{
  "d_expert": 224,
  "router_score": "softmax",
  "groups_per_token": 2,
  "norm_place": "pre",
  "rope_fraction": 0.5,
  "tie_embeddings": false,
  "init_std_up": 0.0407,
  "lr_head": 0.0113,
  "decay_fraction": 1.0,
  "steps": 11590,
  "dataset": "wikipedia_en"
}
Below are experts of layer 8 (counted from 0) of a mixture-of-experts language model. Rows are named router (the router's row for the expert), up (a neuron's input weights, with its number) and show model dimensions 128-255. Each number is 128 + 32 x the weight over its row's rms, rounded and kept within 0 to 255.
After each expert's rows: "mostly gets" lists some tokens that are sent to it at least half of the time. This comes from a sample of Wikipedia text that the model never trained on.

# expert 7
router [132  92 183 163 114 140 130 105 117 141 112 118 168 176 146 137 104 156 195  84 109  58 134 125 142 121 167  79 115 127  97  83 133 104 124 127 121  89 120 117 156 103 153 107 105 161  96 152 129 154 117 137  81 135 149 108 141 126 155 114 123 134  93 105 124 129 165  89 165 120  73  44 121 110 144 182  68 138 144 124 164 123  75  92 168 116 128  87 136 130 190 120 149  95 183 142 109  86 159 171  73 102 177 162 106 132  94 123 178 121 102 182 163 157 148 171 108 170 117 201 146 112  96 145  63 118 143 101]
up0 [127 137 158  73  95 158 106 142 162 123 136 104 140 113 174 124 145 153 112 139  84 162 112 157 184 128 114 109 168 101 189 115 124 119 123 129 137 114 125 149 150 160 147 120 107 155 128 134 118 112 119 103 100 164 135 150 173  93 127 176 187  73 154 144 172 143 147 128 106 159 104 107 139 117 118 135 129 172 200 123 115 151 112  72  92 133 122 145 113 121  73 100 154  92 133 128 151  93 133 104  88 127 124 117  88 109  70 203 110 174  98 113 119 131 104  82 147  94 118 142 148 156 156 163 222  99 131  96]
up1 [155 181 151 128 120 160 110  90 191 100 105 101 112 128  68 124 155 183 113 180  96 172 121 114 178 149 118 145 134 130 129 120 104  97 142 149  99 138 198 164 134 164  72 123 171  90 169  50 167 117 158  67 146 140 118 149  72 127 130 106 125 138 162 129 156  95 110 116 129 107 162 165 155 109 114  76 106 134 155 100 149  55 141  73 171  86  99  53 108 176 111 148 106 114 177 108  94 139 165 128 124 124 155 106 105  71  91 143 160 205 113 137 124 185  87 171 119 101 163  93 140 121  85 119 103 126 158 138]
mostly gets: " by:", "|", " |", "″N", " —;", "°N"

# expert 5
router [134 151 112 120 114  84 156 146 157 171  76 100 144 129 182 156  77 144 130 186 112  92 203 150 178 198 127 139 141 110 118  87 101 140 175 211 153 122 188 133 157 100 147  71 138 118 159 110 143 149 170 109  90 114 128  96 143 104 110 136 109  76 138  91 141 171  99  90 130 155 114 109 194 154  98 176 130 113 183 118 170 194  88 115 147  78 189 103 150 114 106 130 147 137 131 181  94 130 134 143 118 155 132 131 151 102 125 186 138 110  44 134 108 158 134 126 108 133 115 213 125 156  99 133 135  82 105 105]
up0 [129 102 160  62  69 182 124 224  97 138 154 162 170 144 163 146 110 134 167  75 156 172 123  83 147 166 140 101 112 106 178 183 122  77 101 197 104  56 188 151 174 116 110 131 145 134 159 120 105 119 107  86  88  90 144 162 106 117 209 127  96 121 153  84 125 105 115 104 156 166  76  81 105 150 155 129 126 148 159 195 150 165 127  75 162 125 139  67 166 150 168 139 146  98 126 130 117 132  92 103  71 139 144 121  83 175 121 101 122 159 130 126  91 131 144 161  58 100 162  53 160 111 136 101  78 169 156 115]
up1 [150  61 118 146 121 121  72 138 135  63 161 101 163  90 168 112 102 107  84 134 162 188 127 116 136 165 101 187  97 156 149 105 179 153 164 167 147  86 158 123 132 164 104 116  87 153  92 128 217 149 200  46 170 120 184 111 140 111  89 102  98 104 165 109 172 164 171 124 142 142 110  70 138 143 174  85 123 164 166 143 191 145  90 170 128  86 108 143  83 131 122 143 156  93 171 151 154 107 100 161  41 114  98 131 115  89  55 154 157 153 114 146 127 132 142 106  93 113 158 128 124 147  81  81 149  88 112 129]
mostly gets: " mother", " fac", " Sn", " ed", " ab", "In"

# expert 10
router [ 86  99 166 182 104  99 140 162 120 133 138 103 173 170 128 158  79 186 194 142 109 116 124 179 133 123 178  52 159 109 121 118 108  79 110 175 148  63 140 114 117 105 161  98 133 128 125 106 126 160 104 161  58 146 119 130 149 108 159 112 134 118  94  70 136 125 133  61 180 147 116 138 111  92 128 130 122 114  95 136 192 124 120 133 126 130 151 131 100 106 167 121 199  98 150 134  88  97 139 174 128 146 140 150 178  92  86 133 143 154  93 146 156 164 143  81 157 161 184  98 187 205 121 160 115  81  95  97]
up0 [147 123 134 114 122 134 108 178 122 165 133 132 153 105 130 168 139 105 155 146 105  93 109 147 136 152 108  77 156 131 192 111  79 112 176 161 111 125 116  90 139 170 107  85  86 186  98 104 178 114 121 143 114  92 158 178 122 159 125 115  94  68 136 120  98  89 157 151 150 106 147 124 104 161 164 102 110 168 156 132 207  84 113 114  94 110 116  63 127 176 121 156 107  79 116 166  85 134  98 128  95 170 166 166  96  91 117 158 120 178 122 108 137 118 137  82 149  99 147 114 108 135 176  72  95 120 114 126]
up1 [133 139 105 132  83 136 145 123 142 157  93  58 199 162 139 230 163 168 121 142  96  71 114  79 141 146 146  79  89 162 118 102 126 135 193 142 140 117  96  99 115 142 118 133  62 117 143  82 107 146 159  74 159 128 122 103  80 177  51 118 106 116  85 107 181 105 147 187 121 135 104 136 121  68  95 177 134 123 166  76 178 176 101 156 120  85 137 130 120 184 120 102  85 155 197 163  76 137  65 148  71 164 117 124 104  82 167 132 182 133  96  76 118 102 123 109  62 149 129 155 114 130 141 135 110 170 120 123]
mostly gets: " and", " the", "The", " or", " The", " &"

# expert 1
router [125 131 137 146 119 171 124 106 127 149 102 127 127 137 130 144 126 128  87 159 114 119 155  87 149 173 182 124  95 148 109 128  86 129 120 183 145 155 120 162 109 135 130 148 118 142 115 114 160 152 207 124  41 123 146 156 168 102 143 187 162  78 122 136  98 126 163 102 173 148  95 132 151  90 112 165  87 109 171 133 159 124 134 132 132 111 119 146  86  84 150 110 190 108 181 132 112  56 148 185 123  84 128  69 121 136 109 141 147 116  45 112 171 169 124 159 126 138  72 156 143 154 174  84 129 146 127  81]
up0 [ 89 115  89 188 138 168  39 160  61 133 117 148 170 120 104 120 152 184 136 209 149  50  84 118 144  92  84 128 121  95 127 132 132 114 114 180 138 151  76 123 116 127 126 143 106 119 103 138 148 109 101 162 111 162  83 174 119 151 113 108 182  80 123 154 175 162  98 139 130 142 131  75 122 139 136  71  99 159 107 168 100 106 140 108 108 104 197 133 150 206 149  87 103 136 192  43 170  98  96  65 132 118  93 128  98 119 137  94  85 148 128 103 133 146 136 111 154 128 145 153 152 101 180 177 118  79 143 108]
up1 [106 115 108 144 105 117 173 135  84 120 131 161  86 153 143 143 122 127 155 114 114  99 187 153 117 134 150 123 143  81 120 151 101  54 164 159 102 123 140  94 180 144 110 129 164 102 158 135 112 104 181 159 165 102 133 115 160 118 209 117 114  87 122  80 121 125 200  90 124 104  90  48 137 117 104 183  87 169  88  87 100 185 134 163 149 141  94 120 149  88 140  99 123  79 169 156 133 132 137 163  79  96 161 128 118  42 166  89 110  96 122 153 143  98  95 116 129 121 129 142 136 109  53 168  83 105 154 102]
mostly gets: " had", " it", " has", " have", " were", " they"

# expert 11
router [102 168 135 140 127 144 156 107 123 138 130 111 198 119 142 156 137 120  35 127 114 148 163 188 150 176 117  46 136 151 135  96 107 128 116 160 154  71 171 141 154 103 143  89 116 146 114  98 117 123 195 119  89 193 122 171 133 126 182 140 154  97 144 104 167 191 132  67 177 112  95 146 158  86 117 130 123 114 145 134 166  90 103  86 119  94 123  95 131  63 138 135 193 115 141  96 127 120 149 135 114 129 154  93 135  87  87 148 138 148  54 116 152 139 119 116 169 123 105 174 144 145 145 111 143  72 105 133]
up0 [105 116 138 200 124 157 137 202 163 116 162 138 160 140 191  98 161 127  88  93 107 152 157  80 133 156 101  85 176 126 141 144 170  78 133 111 146 165  98 157 110  54  99 147 109 125 178  81 127 135 102 103  79 161 110 195 115 137 157 122 145 121 123 143 127 114 135 102 112 111  97 140  88  71 170 119 142  73 119  77 153 153 152 118 154 101 185 109 143 154 134 192 150 127 124 111  82 171  66 192 136 116 111  87 153  77 113 116 169  86 125 142 116 189  86 174 127  98  85 123  88  76  87 164 130 148 106  92]
up1 [166 100 117 142 138 148 153 170 109 107 150 105 147 152 124 150 117  82 159 114 143  78  99 181 148  90 129  75 121 122 150 125 158 157 100 156 125  85 101 128 156 164 186 108 144 110 127 135 122 184 173 110 134 168 160  85 125  74 157 158 141 133 203 133 163 118 129 104  98 237 108 154 126 162 148 152  78 130  99  68 146 127  97 157 155  78 146  98 157 101 143  99 132  33 152 143 118 138 141 139 149 144  65 125 142 118 126 127 187 142 129 130 109 130 141 127 129 106 162 153 127  90  88 116  99 125  99 154]
mostly gets: " 0", " %", " —N/a", " DF", " FW", " MF"

# expert 2
router [ 94 109 179 119 105 179 149 116 125 148  97 129 176 129 106 158 140 188 154 129 110 124 151 151 164 132 142 110 145  99 118  78 120 114 121 175 210  76 121 149 157 131 135  95 119 114 108 133 122 132 209 136 114 125 140 201 152  55 176 112 166  98 116 112 126 162 158  39 190  98 103 125 146  64 150 109  92 158 131  86 193 150 137  74 163  79 145 168 164 102 157 126 163 108 149 110 106 127 120 137  96 105 100 124 139 125  86 144 149 185  92 117 142 125 127 119 158 159 160 167 158 135  96 131 121 109 116 141]
up0 [ 93 108 129 124 149 171 163 151 104  76 129 167 115  99 129 146 117 184 178 124 149 142 173  86 169 112 173 166  91 135 113 147 180 130  78 158 163 151 101 149 133 142 186 143 121 175 119 151  53 100 137 140 125  62 142 132 110  86 180 125 147 108 186 105 144 106  47 129 138 141 137 116 147 133 150 118  74 102 135 137  97 105 133 149 167 127 164 105 136  43 144 143 109  74 108 118 124  93 147 165 147 129 125 162 109 110 114 186 111 116 121 132 124 133 226 122  96 192 132 133 110 115 110 144  99 174 130  89]
up1 [107 156 106 105  69  95 178 110 135 208 137 135 131 116 128 132 122 136 158 190  93  83 107 167 173 106 165 110 130 152  78  98 160 126 113 118  94 125 138 159 118  92 111 168  81 117 152  84 217 127 159 160 123 159 161 105 153 126 101 140 115 118 128 136 106 164 109 162 151 116 113  76 141 171 198 173 142  95 138 131 185  93 103 111 130 146 141 152 119 191 131 101 124  74  94 194 128 151 168  95 125 125  83 168  99 132 110 126 217  72 140 115 132 141 167  50 116 163 143 121  92 139 141  89 151 126 144 132]
mostly gets: " his", " their", " two", " this", " a", " three"

# expert 15
router [142  84 149 106  96 130 140 145  97 139 107 132 147 152 145 157 127 168  96 145  86 152 192 130 123 206 161 108 116  94  87 111 130 142 125 148 188  82 157 150 157  98 147 109 146 152  58 143 147 156 180 129 112 100 159 139 125 121 193 128 196  73 106  68 130 119 141  83 129 110 101 128 163  95 166 137 118 146 105 108 167 160 114 132  80  63 169  85 131 116  93 123 140 112 147 151 119 144 173 175 126 156 144  87 128 179 102 164 157 140  26 151 164 181 136 151 138 150 152 203 152 164 118 130 115  66 130  84]
up0 [124 156 194 119 170 123 116 118 107 127  80 149 120 127 128 195 128 134 107 111  69 144 113 138 112 138 127  64 139 107  70 111 114 124 107 122 160  99 118 131  99 101  96 164 121  86 121 113 134 173 143 143 124 104 135 135 142 178 116 130 112 168 141 139 161 230 199 120 128 123 135  94 148 139 152 121 116 124 145 213 173 150  96 108 123  97  98 119 149 166 143 120 138  96 161 176 157 106 141 152 160 115 115  86 166 118 113 129 143  95 107 148 193 130 114  98 130 188 157 103 140 209 164  89 105 105 183  49]
up1 [135 122 128  66  92 151 192 134  72 160  65  90 106 128 138 138  73  72 129 142  90 169 100  88 143 123 196 111 151 114 117 104 150 136 163 195 159  48 125 128 181 131 135 132 149 129  95 105 187 128  82 133 131 152 120 174 143  61  89 100 132  95 152  90 128 132  93 104 131  65 118 114 140  55 126 151 174 170 100 134 145  58 134  95 131 143 139 155 156  73 182 116 109 113 156 113 112  64  70 183 101 140 126  79 150 163 144 177 120 130 120 167 151 188 166 130  53 100 124 110 170 183 102 109 111  64 139 122]
mostly gets: " John", " David", " James", "zz", " Peter", " George"

# expert 4
router [104  95 117  82 153 204 142  96 152 129  87 129 136 143 170 129 124 146 121 120 140  91 109  84 145 169 156 104 129 116 100 147  69 101 110 127 116  65 157 151 161 145 123 108 153 121  90 107 116 145 129 190  73 151 173 133 140  85 172 124  96 132  97 129 156  94 145 109 140 131 109 144 182 108 130 120 106 157 142 175 177  69 143  87 146  80 143 105 153  82 142 108 181 156 155 148 123  92 113 116 140  79 169 107 174  82 109 125 144 171  69 185 154 156 157 130 166 176  81 218 114 102 126 121 112  55 140 129]
up0 [155  77 105 127 147  87 138 184  89 131 131 105 141 179 136 145  54 100  97 154  63 126 120 122 144 107 136 122 162 109 142 122  80 100  91 144 111 126 158 147 168 121 123 192 144 137 106 135  73 142 158 117 168 163 113 175 134 162 192 149 110  22 146 148  77 132 133  80  97 148 151 122  79 126  92 101  98 177 163 130 121 135 138 127 138 106 103 132 121 160  98  76 133  83 120 150 117 119 106 148 134 123 118 176 136 121 132 119 138 104 121 149 147 145 143 116 101 199 141 129 146 154 168 143  88 161 103 117]
up1 [173  96 114 158 130 142 162 156 133 113  93 126 115 139 111 106 133  84 148 133 131  75 171 143 147 120 119  66 152 168 171 128 108 124 181 142 187 127 110 104 201 124 156 177 104 137 119 129  70 130  88 108  94 166 146 116 138 112 132  74 113 161  61 110 166 131 140  99 171 170 133 127 190 115 112 132 112 150 116 146 137 164  27 127 110 120 146  94 179  96 134 110 137  92 175 179 116 122 133 147 155 141 132 193 103  81 126 126 100  80  97 170 153 130 125 128 165  95 127 165  81 138 139 147 138  66 122 176]
mostly gets: "s.", ".", "es.", "ed.", "\".", "e."

# expert 14
router [108 154 115 142  98 128 139 158  95 136 116 135 134 137 163 177  91 143  55 183  86 112 136 127 136 149 143  87 136 111 117  93 109 117 202 148 172 100 149 136 123  78 113 108 113 184 159 109 124 145 175 127  99 150 143 129 202  64 161 132 143  88 150 130 146 161 158  95 139 147  90 132 161 144 138 165 123 155 144 135 131 138 112 104 105  98 154  47 179 142 151 142 164 127 140 118 101 130 152 173  99 159  97 143  95  92 110 188 138 159  34 121 142 148 150 113 130 167 109 255 146 164 127 123 117  84 111 110]
up0 [114 192 177  80  98 107 165 121 126 104 141 128 110 153 117 157 145 145 184 109 149 114 134 115 164 188 213  62 125 123  99  92 139  93 189 153 111  69 163 100 124 132 171  93 113 135 124 105 133 133 109 130 128 146 108 117 109 126 101  97  98 143 135 152 152 185  89 141 116 173 111  83 162 160 121 125  95 104 207 125 156 150 105 142  82 135 113  59 161 116 130  99 132 144 108  88  86 168 133 163  97 143 120 117 131 130 137 169 138 125 172 124 213 146 139 104 145 158  84 131  99 186  90 100 112 110 149 144]
up1 [ 93 132 132 111 206 180 132 168 118 112  91 118 138 150 135 148 130 183 196  70 128 105 142  67 141 135 175  74 142 150 116 125 105  73 174 135 193 121  96 108 154 136 121  65 127 145 141  66 131 101  91 145 173 125 134  89 124 143 163 125 147  90 165 126 189 148 153 133 118  92  99 139 112 155 113 174 129 201 129  78 119 161  74  83 192 135 179 166 143 103 184 110 126 112 143 164 167  66 115 102 133 137 133 156  89 157  91 152  94 161 110 117 126 157 105 156  75 152  97 111 148 148 145  91  47 155 110 107]
mostly gets: " T", " Ch", " P", " G", " Al", " Y"

# expert 6
router [118 123 206 138 145 133 144  76 110 146 136 131 164 177 163 176 134 112  52 152 108 121 164 143 152 120 163 106 148  78  71 129 132 113 117 192 163  97 136 173 161 136 177 122  80 111 104 105 109 182 139 101  71 128 159 192 186 100 138 137 127 107 116 129 177 147 125  81 175 119  97 166 167 154 147 126 120 174 157  99 165 180 168 125 128 130 122 113 152  90 122  93 210 112 144 122 104 132 164 160 104 107 112 124 109 129 107 160 149 166  65 160 171 123 128 121 179 159 125 109 160 176 143 123 131 118 157  62]
up0 [110 139 133 124 155 108 144  62 100 137 121  75 122 181 167 144  87 124 137  65 127  95 100 194 131 118 108  89 108 144 173 116  96 104 223 181 132 147 179 182  88 129 126  70  86 143 188 109 110 157  77 159 170 161 197 118 108 114 178 151 145 118  80 129  80 122  89 170  98  94 108 153 150 184  98 110 137 155 152 118 117 143  93  97 181  85 141 175 108 147 115 113 129 108 108  88  75 114 180 105  85  82 187 125  90 162 157 139 103 154 115 157 166 152 136 115  92 125  98 130 118 158 113  80 106 108 146  93]
up1 [140 173 155 134 110 114 153 147 126 135 107  58 146 133 182 126 155 183 112 144 137  62 131 122  82 138 146  71 146  96 117 155  83 130 165 145 140 143 103 174  94 113 140 170 110 135 160 129 120 163 190 101  30 141 116 120 132 148 156 124 159 187 180  99  95 107 130 119 144  98  63 118  80 129  79 133  97 130 111 151 137 148 126 157 156 135 147 130 119 135 155  86 155 117 191 153 143 166 143 153 131 116 131 117 118  92 106  91  96  76 114 114 153  99 117 160 154 205 113 108 173 175  89  95  98 139 106 109]
mostly gets: " with", " from", " on", " in", " for", " by"

# expert 9
router [115 135 117 139 128 167 143 132 109 155 134 116 130 168 137 170 147 143  48 153  99 133 133 119 158 165 133 118 195 129 123 122  86 120 140 128 155 135 163 162 184 118  98  88 113 129 124 106 145 161 140 113  72  93 139 103 162 110 201 148 128  92 124 123 156 171 187  96 121  88 100 140 124  83 150 148  81 122 140 145 152  98 136 110 127  97  97 199  95 118 133 111 153 128 147 135 103  75 136 142 109 139 153  83 180 167  87 126 173 165  55 178 113 170 151 151 161 164 110 255 158 146 125 163 121  58 113  93]
up0 [162 105 128 167 133 108 124  94 176 162 167  50 133 111 132 115  85 143 137 118 117 154 173  65 140 136  83 134 148 124  76 130 185  79 127 120 187 144 150 110 157  82  88 153 145 172 150 146 108 178 203  59 108 115 169  87  99 142 107 117 116 137 115  95 147 106 101  58 111  85 123  97 140 188 119 149 100 139 141 135 114 123 150 116 131 126 147 127 138 111 122 191  96 117 139 129  72 149 210 102 126 162 137 140 110  81 101 189 171 137 145 136  95 119 133 149 123 116 102 133 201 101 111  95 103 102 157 153]
up1 [128 194 108 105 130 123 156  95  84 172  91 124 121 123  71 140 136 173 159  70 107 108 158 104 169 177 142 146 138  32 165 131 147 118 158 155  77 128 101 126 165 113 135 106 160 154 161 117 136 141 130 117  88 116 137  63 187 119 141 119 159 131 175  91 100 194  96 161 131 141  81  40 141 106  99 154 117 146 102 153 147 152 124  98 140 114 134 130 101 153 141 123 160 106 188 133 127  69 150 136 133  90 108  61 132 100  63 147 108 188 120 109 129 204 113 100 155 146 164 164 140 124 125 121  89 159 143 108]
mostly gets: " group", " government", " football", " player", " water", " member"

# expert 12
router [151 113 136 122 125 197 149 114 134 126 104 111 137 131 126 141 110 128  93 146 130 111 133 118 190 141 144 110 114  58 143  80 105 117 167 189  98  91  91 174 132 157 136 117 134 118 159 100 133 144 183 116  98 147 152 128 107 121 124  63 119 108 126 133 152 196 101 106 148 140 101 148 130  86 193 104 116 124 146 106 155 134 170 100 177 104 131 105  80 132 171 112 185  90 159 153  87 117 151 153 136 115 169 124 101 138  83 156 146 176  65 144 140 161 134 113 140 140 134 255 191 172  66  97 144 125  96 130]
up0 [109 120 147 150 125  81 110 171 154  79 118  92 160 114 115 150  73 130 152 164 127 103 174  59 213 118 146 101 174  74 144 106 111 122  93 153 115 130 142 177 151 181 196 112  77 133 104  97 210 143 162 135 131 157 131 149 134 175  95 129 171  98 140 142 122 159  78 115 164 151 138 139 192 103 167 135  56 150 102  89 149 132  81 140 109 147 155 108  99 126 140 144 136 135  74 115 129 120 121 144 117 100  97 182  93  89 140 156 154 158  87 200 132  86  65 114 198 131 135 167 175 115 146  92 122  80 107 144]
up1 [174 193 122  65 127 161 159 166 117 165  92 110 119 160 149 169 131 157  99 198  46 181 137 189 184 121 169 128 180 115 146 140  91 109 108 117  91 155 121 102 112  76 129 163 167 191  71 149  69 169 183 194  90 141 171 130 137 153 109 121  91 114 129 122 168 120  96 115 134 124  94 128  89 156 139 110 123 168  94 106 147 131 137 137 172 101 186 160  67 122  45 111 136  85 122 151 123 186 148 125 164  99  91  62  91 150  93 193 153 160 106 125 121 133 119  85 160 166 150 155 143 126 104 127  72 100 113 163]
mostly gets: "\n", " ==", " ===", " also==", "′", "s=="

# expert 8
router [135  87 132 125 131 116 171 132  68 136 104 109 156 135 169 163 121 111 157 164  84 139 116 136 156 166 200  86 139 164 125  96  88  87 145 176 140  63 130 159 118  48 170 109  96 160 123 123 150 155 153 172  71 187 120 181 161 131 124 118 148  87 121 107 198 162 146 124 144 163  79 157 105 116 136 121 126  76 147 147 124 122 110 138 104 120 137  70 173 111 149 133 167 148 143 165 111  97 160 135 117 117 178 126 103  79  98 145 145 146  49 153 160 178 111 119 145 149  92 146 150 193 179 145  79 102 125 132]
up0 [183 181 150 154 111 117 120 144 106 142  40 100 160 161  77 192 114 115 114  84 176 171  97  98 126 146 193  71 156 138  77 180 140 128 119 145 128 134 102 122 107  91 165 119 149 142 165 115 142 131 145 134  69 139 163 156 190 144 153 172 111  90 184 124 125 153 146 108 115 139 146 101 139 152 129 120  71 154  89 162 127  86 141 113  92 112  61  78 127 140 191 138 153 124 180 141  58 113 141 104 114 115 134 137  60 129  78 192 157 178 127 140 158 112 181 116 128 170 144 136 161 131  95 146 104 112  91 142]
up1 [142 149 117 113  44 144 147 110 162 159 153 117 176 120 119 102  51 151 159 166 110  51  86  86 128 131 176 129 151  15 130  91 118 172  80  75 103  77 153 112 158 134 137 158  90 146  74 105 156 157 122 139 122 154 138 120 154  68 157 180 159 141  89 131 134 157 121 109 103 146 168  71 191 124 138 138 133 158 101 132 125 132 124  73 147 132 193 135 167 169  97 123 131  72 127 139 134 111 137 130 111 124 134 136 105 114 115 132  89 163 111 130 103 157 142 129 106 134  93 125 129 167 135 117 188 100 143 114]
mostly gets: "-", " '", " (B", "_", " (D", "{"

# expert 3
router [113 130 167 131 112 138 114 141 133 132 117 136 144 203 159 217 116 171  98 158  95 139 120 123 140 168 192  83 187  97  54  94 105 126 118 165 196  90 130 135 124 149 165  97  89 117 128 155 119 175 172 124 136  85 167 117 141 102 142 141 151 106  73 152 160 129 129 104 116 110 100 146 136 101 135 150  66  98 135 142 178  87 140 141 134 146 151  56 144 128 145 116 182  77 167 120  98  94 158 133 125 153 127  99 110 158  96 136 159 171  27 125 150 127 157 128 173 153 148 245 178 186 127 142  76  68 141  74]
up0 [146  93  83 152 132 175 114 114 122 110 107 112  90 114 124 131 128 145 168  92 135  87 131 169 140 138  96  86  81 173 100 171  83 126 154 154 135 110  86  75 183 130  96 155  92 109 103 151  99 173 106  59  95 135 161 118 133  91 140 140  75 163  62 169  82 143 159 145 142  89  95 142 154 162  78 126 103  96 112  71 124 130 110 129 207 200 124 126 159  91 118 128  83  96 113 133  58  73 115 161 176 152 166 102  29 156  90 137 153  69 119 136 147  65 177 126 102 176 172 148 150 130 149  63 156 113 145  72]
up1 [113 119 147 134 156 193  66 125 138 111 116 155 111 152 124 137 152  78 106 153 135 152 106 153 116 161 124  90 129 140 166 138  77 129 159 172 102  78 161  92 107 116 103  39 131 135  93 119 119 126 156 132  59 110 110 146 136 200 126 116 171 101  61 142 103 104 103 139 121 169  95 170 136 108 153 152  92 143 148  89 186  86 125 137 138 114 130 159 162  93 173  70 176 137 155 146  99  94 139 118 159 102 100 165 124 165 107 124 123 120 112 127 157  94  67  98 181 117 120 146 132 139 131  95 124 123 132  54]
mostly gets: "ka", "ić", "č", "ova", "ana", "berg"

# expert 13
router [130 131 196 127 111 168 146 124 118 132 103 123 171 191 162 178 106 161  35 114 106 120 154 178 155 152 152  83 197 110  95 103 149 136 107 175 165  86 107 155  92 124 148  75  78 140 136 131 129 134 149 112  87 140 121 133 199  88 104 141 124 117  93 101 181 186 166  37 104 109  53  84 107  95 155 121  78 143 110 114 143 132 149  51 166 129 150  79 116 154 140 111 181 104 158 132 119 117 112 118 126 135 151 118 154 143 127 142 157 182  49 126 149 109 153 126 156 181 127 188 193 156 126 170 132 134 105 117]
up0 [146 164 138 146  83 141 153 165 209 177 139 170 108 132 105  95 112 122 118 136 130  55 164  99  87 159 111 127 156 174 186 109 155 110 110 143 132  57 105 147 161 123 139 124 138 100 126 132 195 125  93  68 108 137 112 100 139 101  86 143 107 148  71 122  94  95 177 100 134 159 131 142 173  69 159 106  98 118 189  72 177 163 120 119 133 105 133 124 143 110 101 183 117 119 154 118  77 150 160 116 169 130  89 152 115  91 148 143 117 156 124  85 121 105 127 139 103 168  98 100 121 131  84 152 152 135 165 116]
up1 [122 113  95 107 103 121 139 160  76 125  69 145 129 152 167  93  87 166  85 120  50 151  59  99 150 153 134 141 145 154 121 148 130 161 112 137 150 103 152 139 144  71 163  67 102  89  99  53 146 174 102 139  98 149 138 138 174 149 131 100 131 146 113 189 149 146 203 141 155 152 154  77 100 128 152 153 139 200 148  99 182 178  99  85 112 135  95 158 120 151 121 160 139 113 175 130 119 108 132 178 171  78 135  91 156 123  67 182 170  96 130 119  82 106 115 125 105 233 122 170 176 152 194 209  95  91 145  98]
mostly gets: " South", " North", " United", " York", " Air", " British"

# expert 0
router [119 121 131 138 110 137 169 126  98 112  96 122 207 130 155 156 150 172 114 132 105  94 116 182 149 144 181  70 179 116 106 146 141  95 124 170 141  68 139 137 146  95 136 118 117 125  88 109 110 154 106 149  76 176 112 156 118 106 141 136 110  91 129 127 126 139 123  79 150 109 108 166 102 128 120 197 101 111 118 136 173 116 139 107  90 125 156 129 149  65 183 113 212 118 159 168  80  66 126 111 113  61 172 109 136 159  94 132 126 127  61 142 165 149 145 141 168 175  88 153 186 186 101 107 117  87 131  94]
up0 [ 94 131 171  90 125  88 147 119  98 160  48 148 122 148 190 121 153 169 161 118 123  85 156 120 158 143 182 105 131 173 169  34 163 144 174 112  81 115 126 142 127 132 164  96 150 110 148 145 118 114 166 128 128 154 130  75 141 119 132 127 103 173 141 141 173 195 102 142  88 112  98 118 187 175 133 186 112  92 173 169 118 133 107  82 152 121 176 104 114 100 122  56 209 101 150 125  98 123 129 158 132 122 121 153 127 144 105 135 117 158 121  69 170 154  84 140 155 155 127 135 139 179 161 111 100 129 101 150]
up1 [ 95 133 128  99  84 119 154 110 127 175  85  91 178 143 102 155 130 105  89 168  61  85 135 178 119 146 132 118 176 174  56  68  96 122 155 124 214 118 160 154 142 110 114 141 138 181 104 136  92 108 126 131 130 168 120 152 133 149 143 154 141 102 102 111 178  87  93 114  85 133 166 151 135 115 105 129  82 147 141 141 114 113  91 116 124 141 149  79 207 169  88  86  97 109 108 182 139 145 190 129  79 186 115 146  93 159 167 142 155 165 127 121 155  98 160 115 142 148 114 160 142 200 136 113 117  36 159 143]
mostly gets: " 2023", "\",", " 2014", " 2009", " 2011", "–19"